Below are experts of layer 9 (counted from 0) of a mixture-of-experts language model. Rows are named router (the router's row for the expert), gate (a neuron's input weights, with its number), up (a neuron's input weights, with its number), down (a neuron's output weights, with its number) and show model dimensions 0-255. Each number is 500 + 25 x the weight over its row's rms, rounded and kept within 0 to 999. Numbers have three digits each.
After each expert's rows: "mostly gets" lists some tokens that are sent to it at least half of the time; "comes before" lists some tokens at least twice as common just after its tokens as in all text. This comes from a sample of Wikipedia text that the model never trained on. Tokens count by the router's weight.

# expert 4
router:497539527544472510473503481490502537475512495486509497512506470511467540491497485473482505515494461495511502486476502511510511505525497453493512549522499472526528514470502506522512557517494487471486486495520537481528535504471452447480523492436517529538507523529516464533532465457542484473513491522525506486518485479525498516527512474535542502502493521478524476550524478505529484445519526544492478513542451488447517506499528463500493541505523500494511519487501489498477483498485518496559501473518512498481567480488531530473500524557469493529542523484532505545486496494545453498460486473534454507521509505520542514515514553497497494476474500484514506489483499498504508533499471475463526489524510491500493469505479467506487489493501543525494527454461503497525477541492449
gate0:494505479503485490455500489554530474516501501481558463495483534498485546468494489515509496519503514480482499490511502495511491513514486529506527475481480489506520472533506486497498497543486513488532482491538506536505555491543501496487533554476527490526493506520511499471483487454520504496466451443528555492497476521515467454493502482522525485525458568500498495471528476514509486450428532489483492530522494481504496512490472496495465481516514538484533509540471495508533486488511475502510517471514513484528505500493505503463521508498478457552508479537538493508560495471476494529474456466521448471533498474559528533472478534477540510518511499523508549467489489548507479488475481485503518466501477513485505505494502505503502510517466503581511503503494446476494475490486508
up0:499490514485468485496433471480510547514514491513497496469479509521493501471505504559491490520501479486531506539528496532486520473484523516551537484544517477464498516530454466495501533528505496509470523500515528525515456531469511499515469534526492486579492499471509498537489520496552481490532469434510530538494522510480523484507564522491527477511496529450444503512522511510512481456529484463501467465501515522481483521481549480459436481522501472455530507521548516460511497482518484528480513512461496486518483481492487494515492471472475526519518521492485489510528478534484496513468509504486508472473486461493478527493460506519519508503525540538467488475443476500537501491525527512497485432519470479508469515486517493494504490504497501505502492520486515498523477518532519
down0:479480516522484528482492530490512493500486499465491518533532502496496465432509523484519482495505501482468517546537484550517488485512490532526534485460499479479516558486542497518493481473462462514494465492489506514521529463503516524502535482505476444518506474482475477505499486477488476521515476496482460493545537518488519447517513513497506491497510522539504496501549496499474488480483529491536542560441484498501503512538519518567458515506507529479507502538525544551509512555485516492511530492505462474476538489503558467450527531523522521521471518483497475503491502491477484491488523471493501481484523499517426490501492565511460530523536500512508501495491504550553491496514520474471517486515522522499507461519507506503483464535501477528534505482501478478498512508481462
mostly gets: "The", " football", " the", " contribut", "tract"
comes before: "0", "ed", "9", "ing", "ation", "8"

# expert 14
router:489565510541486463458491460517468489464518464453515501496474533470490496493541522482507495487471524490542492496469474523480494496496516496509510518484520535515524516440523507481503479463519523488518485476512457484483515489560496475497524511470495480497492501513526510509506432476551552525489494538537469475504494457502536486513507515490493521471514504491505514507507494519514513483464518488508511545511430517491503557576516515481491513510476517475480475526503485524465495518481526514530480462505512505507522472492520505466486510534504496528504534508517528474510524492559471517467516475501439542482504524499536529487474553513503482472499480524516516493460509483439496490484457516464530522508551506503531518474517489494501486507506535542490516466493479540515511520519462
gate12:498494512492489475500479468514457488540526452480527523500497520555450467489447511478459486496507541468501511506505522517463482505545468485481510501517462515500526497494538548494501511478539464420465487473503500512512504484516500477504539467510499481510484494506519493480536457478481466471512520443549497481512493452487491509503493495539495512513474479511497505502507495499484511486499508495477552499495444552498536533506478483509470527545500529532516485497578490522521513513464545509506485516515480511474497497506488507509510511502509558593485495479479507509510457495496474479474539526494495499510517514470505485502495531437538501500499467522520508548523487481509517526494501489496521498459522482497545527500493495526549474515478491481497461495487529528524496497534450
up12:506475471488433565461464492527552525514473475485454496473518500512489464512538490506512504524502486526473542523492479496469493517468515519488542504523505500474470501506555496507507547533518451518491473532519523515476459483491501506493478522516518503516461483493479510450483521519464512545465518534505520535529488510506475491474497483484476504493520496512497476511466470464520484492502531509488468523519520456518494475509461476508481530507494492514482511513476508478494448535513500502444506483473519498494508503512486468519528521506492510553556477479491491464528488506482491514505511511511546479514485489488427517500551479542497506541502484463490481482493558511470458449484485522465495483493514537470511447504515486477481529462482523481492523493527543477459483481543464
down12:506487550463450504529509510507482480484543528430488513516487512511478468457520475512517492460491503488511484510520539514491519492510498497481499464491516488458521459539503499470463475504517531447520453503489579504495536540481508516494544528536498507532497503506518478510456492488466522511517514528494511513486496462489506486516509507467484514532499464556512537489462511496545474503487488512510435471488502483553472520485486492478503508505510509502496481474476491480523505494473509486489466503536503530487533506516472512448515535550502470524427518489532529501510516478532557524485489524485504498517472507490475482508489522451494492508479508494490482523479538480498479576544460479465527524513523530460507489482481495529513477497465483522528499510506485446520500501506530
mostly gets: "\n", " ex", " Preced", "History", " Location", " Succeed"
comes before: "-", "|", "\n", " |", ":", "–"

# expert 9
router:493519501580513519497518532480543502469488488438532487527453511512474501524573477503511518444515479512538493525506472485514509450514493436514499512525511523516514479469503484501529553518502467508479519497486535476495515501502519471479544504469522473496511470494517501524525440484503499486517441540542487509523512488486489528507502477488507500498481487470492536507502462474510518478529523500477517515509451455431513497569526518508520539532509497480483550493524536507495485462539543486537510478522515504531489495476540487482479491562468512468506479485507479483492494496549433495526493492482504491508510483545453492484506513500481520489496465495506513494490529489481538505504465517452502512512509492491511485526501474503475493500524515503527519476477488472500533524509477
gate12:512480484501476518515491497503460511481494548480500469485507504503497465502504507499512520528481529481468490538496494538527558495505531475586491479486513480470519531442509494485493522491492502458461494498503514556501505498538514494471542533503510509524478470525514485546467498470490515499523510503513520484512491494508511526551469491480504507472509487432520519502537491488507532498468509517506460517510497508501518529471547507480502523507468490472514467515498508553453498498465467463523484487475545526519509515522471543479480467543499468526523526491545505514516502502517479513524525503496510530482538445458517521512495526462540487486522474481523490521467566496480507531533462534476509484443485496540497489466455496531535486452495487512476514477473535520479463528497492
up12:470491502460542524519511548504497506523499500507473474519483512471517494492520490509521462530503516475490476442527532532524482488476554503556455471482514487435517510469490477488479474477475529521507475453548520553507520553521522477477493475551517497517495506474509520536472492512481520462496500516489471483504486482477499526541462480496492496507533492496522512488522483514478564506491466487516532556531499474521478517534513496526491495461463488483511456493531480551511495482553474491476534519494519539474495519476476491479476500527511508478493529508488519511494493475476470539490496482482496522526518471461505518493498482453503436466551471482521491511456509486526527487489489522516484478463515548529520516498418488514509520499506467498481510523505524479521517506513487
down12:486513465539508509533518485505524506484506495499509493464528542473427465501532490524483484499481503533554507518428530492530516520504497473535502498471487530496508483467521519505488540502514468466539477475475508513537511484501459489493497508509489550464508494496459497494441547478458529494541528521530534519504511518524516488500475539514502517519464546472548484505518489489516523527502505450488501473516438489470520512516498515484530538529528477470519526542537528466519448490489498459498506473543497506508488509503486495485496486468511497479524507515494521486482519511484511514480471512516472529478511511541512522530485585509470548508496468485480465513528521499508493551481476505461490521540473499547490503518500477482484488491525526472500517445511511539487491487529491
mostly gets: " (", " \"", "–", " ", "/", " ["
comes before: "1", "2", "3", "4", "5", "6"

# expert 15
router:531555518562462484484486490508481491481536495493567506513521500490473496511515505470519510489500488503531485511481498508523495451519490459500474513464494475540502516482471474472521516533509520473499498541490491511496499518498477477511537531468564524530513449554499472497506440469477512470546480496536496507495501512475506517482494516474482455498511502461494470537509469478540497465553511500484499506488484495448524503557504500479481567491508487464496522536518507506487486507523523488517463471499519490527535450481542529503510468560503534558512467485497540485499554493557500522464457515489474538500516508522482512498487512481504498492479509533507491489494496519454499509479452492459491517516515463511492536482506474481514501513515529533480526471495489547491494503488475
gate0:500485515503543515533506466493495504525501475507488446532529460470486522453474466479503491533478506495472558470508474471479512499523539480509472451472506485512506532489473507491503539546528533479462493503538539478487521525499502503525516529516456531529480511495500496525513517449504551473493479479487517477455476517523475482535495471481506529584482491521480510505490508515535499491539464523471489489510474486502488503511502521453533496508525495422488521509487501544507539532493457451498537530497535515540494507503496477491465493501495479506495505472469481477513496429503487523509503494554491529495516505483491478525534513519556457484477516538530474492495506514490473502499522491470522473476533521525493475503516549479475521524463469523520467483524481509476501516506475
up0:476489475474479494502502470492498502478470513505485466443510496510473493508548520505446516486494477491484491528464496506475476526500485479459498525515483499493521467464510565499504483468469456543491484496437489543527504488470449508541493533489510535495477494526515519529512520535494479518447531509508515527542464493473540521488495519486509502465506523504515492514529497457501543477489508483497496512492508519496533485504488494485514584514467498523476512510481514488466472464483510515568495505489503469498501470501522508498546533474516504496540520481470540499495487502479491559524478523440537507494485507537448514479471492515500467468481494535532491490531463469511500517486463498486505507465481466526451515514502455472469447493539510486494498525482508530470479494556488
down0:526525497473518538508477466496511515493458502534489473493496494497489475433504484480488479573474470448526498480442519551515482482501518461491457496456509499491513525549477544518484475514545511498526501508503502529523533536503527484489490496493471496474500531510483503457530469502495529499506526502498507473479502522497522482513484478509497489553518503525491499520485531540483497550478489503488436495538551497460489527479498494451489500528528504491520507480506514498505510498476468472506504478469510490508488502531508517485466528555482521515507546470505512515537450450518512518502542487541517468463530466500501496492488464529466502518468480494475477494518548550520478514439505494490526499506492480498475470503515494523491562522469453507519515525460514536488502536513460
mostly gets: "|", " at", " from", " on", " in", " to"
comes before: " ", " the", " a", " A", " his", " United"

# expert 7
router:488550530521501448483499483511470501474494509482483539503492513510487523492506499513501490462499532491508461482456488488505512493496478463493498530492511498529496469471470497514555503516487522482480468472516502515502489475523468469507542488432525527517504516527500494516566478466490502483483488531543468511475486499491507545497529438475546497509520495466508483543534469470516527453527493456532498504480444519460514532542487478529515534548483515500477507495500483458494483508508543493517470485555501503515521458432530498517505500526445512506502511501497523518512494533540468466481482505492517532500498522502546512517537555460506472496492496494516475481519473508464543471481459528479506518500526479517498516486500481518472473504485497567523523468491489547516504526497467
gate12:449523463497496486546491523491527453466456509507508472455516485511485455521554484493512531478491501488523490542483484503507456490503511481505496500516463486530497534468447518493456486508514500500480479518465498507488506460529485465505489540486492498505433488516527513529481465478468530504513500521503495491456497512494512505487464492497538507477498456484504480506512502491475461466499526531514465525473483458496535523518527488459506519486479478482490486531488475504500496514514493491512500490494553510503515497512483542531524458475473493524486517496515485524527511406522484486482488536530515542494537534503475492531519507568510541465498442465477503454499471515457479479520515507483453533492466519507510498497490540491481534474537510488561540492511501536529485526493521
up12:496518484481497487494477523514481461483481528516523482449466502492532471510507531511502542521506473494516483535497456498482492511472473518522527488472517473498500515504487475564493475539536522509470476535477490519519534485502515482522509508534504480511445467480517521518457475484469537520506520506503497504473519520514536504488524475470538512466516429481513507468500499505491487513521502526525476497480524526501540547482507489474498499516504459468482476543459523480514499526561481488459517508503508545502521516518470512467504462463462468487467534521481463476503487423501510468498491509521493513494511495548481502498546504533488516454464454475536531479511501483465499464497519525497473535475471497490453496447509514501497518452534521522556534516494458518529495499490535
down12:483536511453494494508528502553456490525503491457489531464482493502548499467459521480477564512516465546494545495521511496476530520469476502517481508510519513467517512441504463502500483466543541501441452457501468521485529450478478456484532528489477535504504528465490495513492503484474511509515498470490513486490525468489517519503543482513521526516518508492504510516518481480458500501493498500528512509503478450519520540524516483518488505500509520479502467486497512459524492504479492512529470552485475539503529528503503512506501493443466480486498415515517505513499506523523509486528545517517485523558472528526493509482470521489470449486493480517516491464549524473495559503512497502501525523477504487499512515492516459500461527480515466464478468478514516482485466490532532
mostly gets: "inomial", "1", "9", "2", "0", "5"
comes before: "0", "9", " |", "8", "7", "5"

# expert 1
router:506520471527512509478510530536503488478488514489523487510489507516473520504506523491497502453481494505501476501482498501525534480525499451518513530529532485536497510482500482530518477494504533485519480492518520513524499469497475496517548505489514507534495519560479502492477413438490488476509496518553489527513519521489519490471517524487502476493514524451519489506511467495519542483505513513442519511469476453460528508542521515484514541505495525500499535536498514495505473512500553488518488485509527450511498442457523535477512481535521508501502503476546535515505508487541429509512499496507495494497519538539535491522492547473521478464486507495536481479465504504479510519515526501455478502487532444496515484530473449516553501497498472524535518478492500575519481569507499
gate12:490483498500494499492472473484476548537509460465469492519488511458502515490483505506492479492496554470523533509479512503497472478481461517543539489506476496432523509495510524502571506468496462516478526465488537502455459450555484458494526490494460526454526469509519503533536473514505500480496450491505520451526514480498478506544487494530542507545490471474506524509508507489537502450546493484499492490472473492490493516525541507525496509521438486469506485540527495500506538524510520471476489509502524517481550492482530481531495474470510476498493525460445494505544509496485498496538506452474473472518490492506496494527526507513539505483502500518480444514485503484437515475512524495496468490479560542514497474506502479493524473507491497487510529488509522490505468456500523
up12:518488488457509490481510482516500498518496440500521507522520509469478485479489497497506493483498509460490512462497548505491494466486486508522508480518502511434532499511519496532483472506519524502492543506496485545492486481477519503536514488503495494438492485486494488501490483497469487462495463515541519502479525510550480515513469509480503531509482445479497503449475517513529440488510548488520497492512493462516560510538548522525484457476506493466517492494501491476527516490517494464474494509529532530474487515516500495473463483484513445517456494501453475506536529475490474551500523453472471526461500502529537506490507496478525474512497520459453524507559519516444483506523483511498491433452516532484564447516505495466560487498508502482502470489455515511513520493510523
down12:506494494535483487501473514496512549489544528449467511531515533508519480476546476495513464514554523501495517474532494535489485517523493510502519494511486499485487507518494486492495494497511455470548493537516486491453460533508499519500487523490515548471500482532513539427492485522508494530559502476489495480522492515496502486483481492489520464526520492524494523462460511507485461476494494544485519514466499488525479535543488499465507478495472513504503510476490478481538545492486496530478524538461470481449525471490462514466490506506501479537508484500513484491487483513509527447506450486464503576512495510473488531477484598481521489487522504513460485501499530460521482474497548506507522498464514502470485502445494466509489509531505471530503516440515505477454506473483513
mostly gets: "==", "===", ").", " a", " ==", " ==="
comes before: "\n", " ", " The", " In", " \"", " He"

# expert 6
router:511541496554479490497502508498482536453474520457483492495497496486470503470523511493522500431476523493485497535452451521518498503511486453490499502511524477488530472467505481479538530469514493471475477456481474474518461448522485446491552516483491496526544514555492487580504445471525481483503464505511523504498513468472516509541540504467530492523530526489522508550508473492529489454482485500476503529481466513458514525526478516521470518508459511469506498489499513502490473509488491473522491492509465497490529491481537471519542492561507532515526481461503496497508526508558501516517494511482489508521476515504499467518521536502535488482516514478489467478480510484484512491510494504496495507491553485491558518466525479508522521495520511532526499459527513567488479530492491
gate0:478535497478522510479509454485509452507503526486503489494498532514468505516512474475524481487482491519501485511510492485472527470498443494479494496512514528556473533490502499487523555481479488470485530522464543545494546520472473465520514497474492493509483462507475471452461487481567566466560486481498513497514487525505499517509484515530513493501472480480481519499496533470550475471509513512500500479477489505510480481504499504536521496469510486478512538564550506449481487459533551494493480486493487502488512542455493471490471484523482464541512585468498500534543491439501479498487520502518491491486537524535523534531498522529524502544473508467531473508458473472485471518492507506513478523512487481507494522509485512508512475517479486499531487499494478524538474526471476
up0:481487472458529497499549464506464489522440530513490497532528473517506495503474453455518524483507484523478501519505474530517493522500470555493507498522499545520535488511481487492526503494522487482518484536496474524501514515467452487493519484486466501506508504512460472488452547526536544488517564492512524516517475529540503516527485550512474537501477523500474496540515521515496422511498496467536492452506511536525433500504497489546518501460490518517525505467525469481489504486513495486474483505482470525496490499497482473517509514480474465528512487477524475516492487495447501469483526497526534492496533477512497499542510493521528575490512483479522476476502465492508496513523507527493493535497494522506531540488518528490411508509530479468473456497485480510499477489468536
down0:447459496492519474488486510516494520499501499565521516475544500461414468509506526504501486501490524510497526497520483511483535482485546501520505533515525507503470525508488475525510509534452474490522494514499561478562506531490479484522503476527496497486520514477515461507513507467508507491516537484506527473501554468537518515515495489487522504497528474464510494511440495514476527531518519504458485524538534504527538435462473510494520537509493512472515473462495553531473520488516493494481492491486495534456483490500536516469490479515523482488520518483451496528506480500492589509458524508523497502484486509559518494497455467565513491501482502445543507489477488489494496531504497512536526499542516478488494506534516517463489493509511511525489521548528510510502516515490486
mostly gets: " was", " also", " were", " first", " his", " it"
comes before: " of", " was", ",", ".", " in", " is"

# expert 10
router:488531532537479451506499512512516514454523545479575489520519492525456526539510548500507502458473508529546507506469470486493513477488495430508495509481516513518506456481492510495558534508477448502523506487484502502471552494490464497498550495484529526534484484554503481490526427513500516491528445496511523509520522481479462516503498513522513498503535521473485552500488476520529526465498543497487498520488452522480499530539508508478486549551507552535492469484534502493513498507508519498541493469532486499544533498469536519518500500557504522498504501491523507497490535488540486489501503512492511525495472490516506470483502529469521479499536464502497507502473476500492518526488474500449528536511477504513454523488536502508507461494528483531520529448509481513489516504504496
gate0:497517546538525563514483491474498523505467467490496513530508533477479530494492551487509531524540491509507505494489472488528487465503488469482501503485509520529530478486451470520486506476471477501503504476525485461510515522493467501492504509466537544460489475478471517521559510472515514491495467480522505483502512445492514542500542483494539537509496523468496496475536480528487474498512484494476519530478481456496486489557483491489469487522495452460486506513486509501461500536545472514545475503525488499519496505522528520556469489476543525464510507484462548551500563489510486516507526506537475510438522486534483500491520524494483495462478500511477476458479535460516503498533490527470526474504561479494475456485483502474518494522503477540513498459508483490520445505507488
up0:524478511535446482530499484507471490464428556517507548487490474586497464495540488512485498458517534458480508477507485510500517462485475469492500480512505512483498494517494498452509499516496526505480536486551541502494509500506508506504494569456523498482514489506513478520545510451487496466493497514505496463453542502482519530528524470491503511493477485500496472526492560455520480444503506510494507487527522507506481515502509471517508492459450484455505493491436475524473521487465541497479470493530481526539516485485484496496506505518509503515482440556489487557512480510487513509471497538497536501491490500511535516493487488499480502467483497527512475449502509434515491559509489493493478475528481503469475513500503531500532520489487532479496498501458504492515509493456493
down0:509445494480487512534489466519506445494488562567527539472502487527488474520529503523503496467517492489512452518489433489506506522492495514558507533478467488503503495525515478479486507463470506506509471500534482477530484485459494470483498475503522477511527488509416484531473481528465504489508497485467510503517508504500538524504464478512459482461476549450496489527535492525496480493504484529460505547519529507490515476504492493511460466490521460491495454470492443520497506511522517533563519456521529511539507492500498494533482507485515479510495514525495493525459497475492523520496523498494493497531435513479494474477537491513525463506508523468471473503470486507501512500491516460542510493503482495538513491511487516532418464495489481507482460541516487532501515506506512
mostly gets: " had", " has", " was", " made", " is", " released"
comes before: " the", " a", " to", " by", " in", "ed"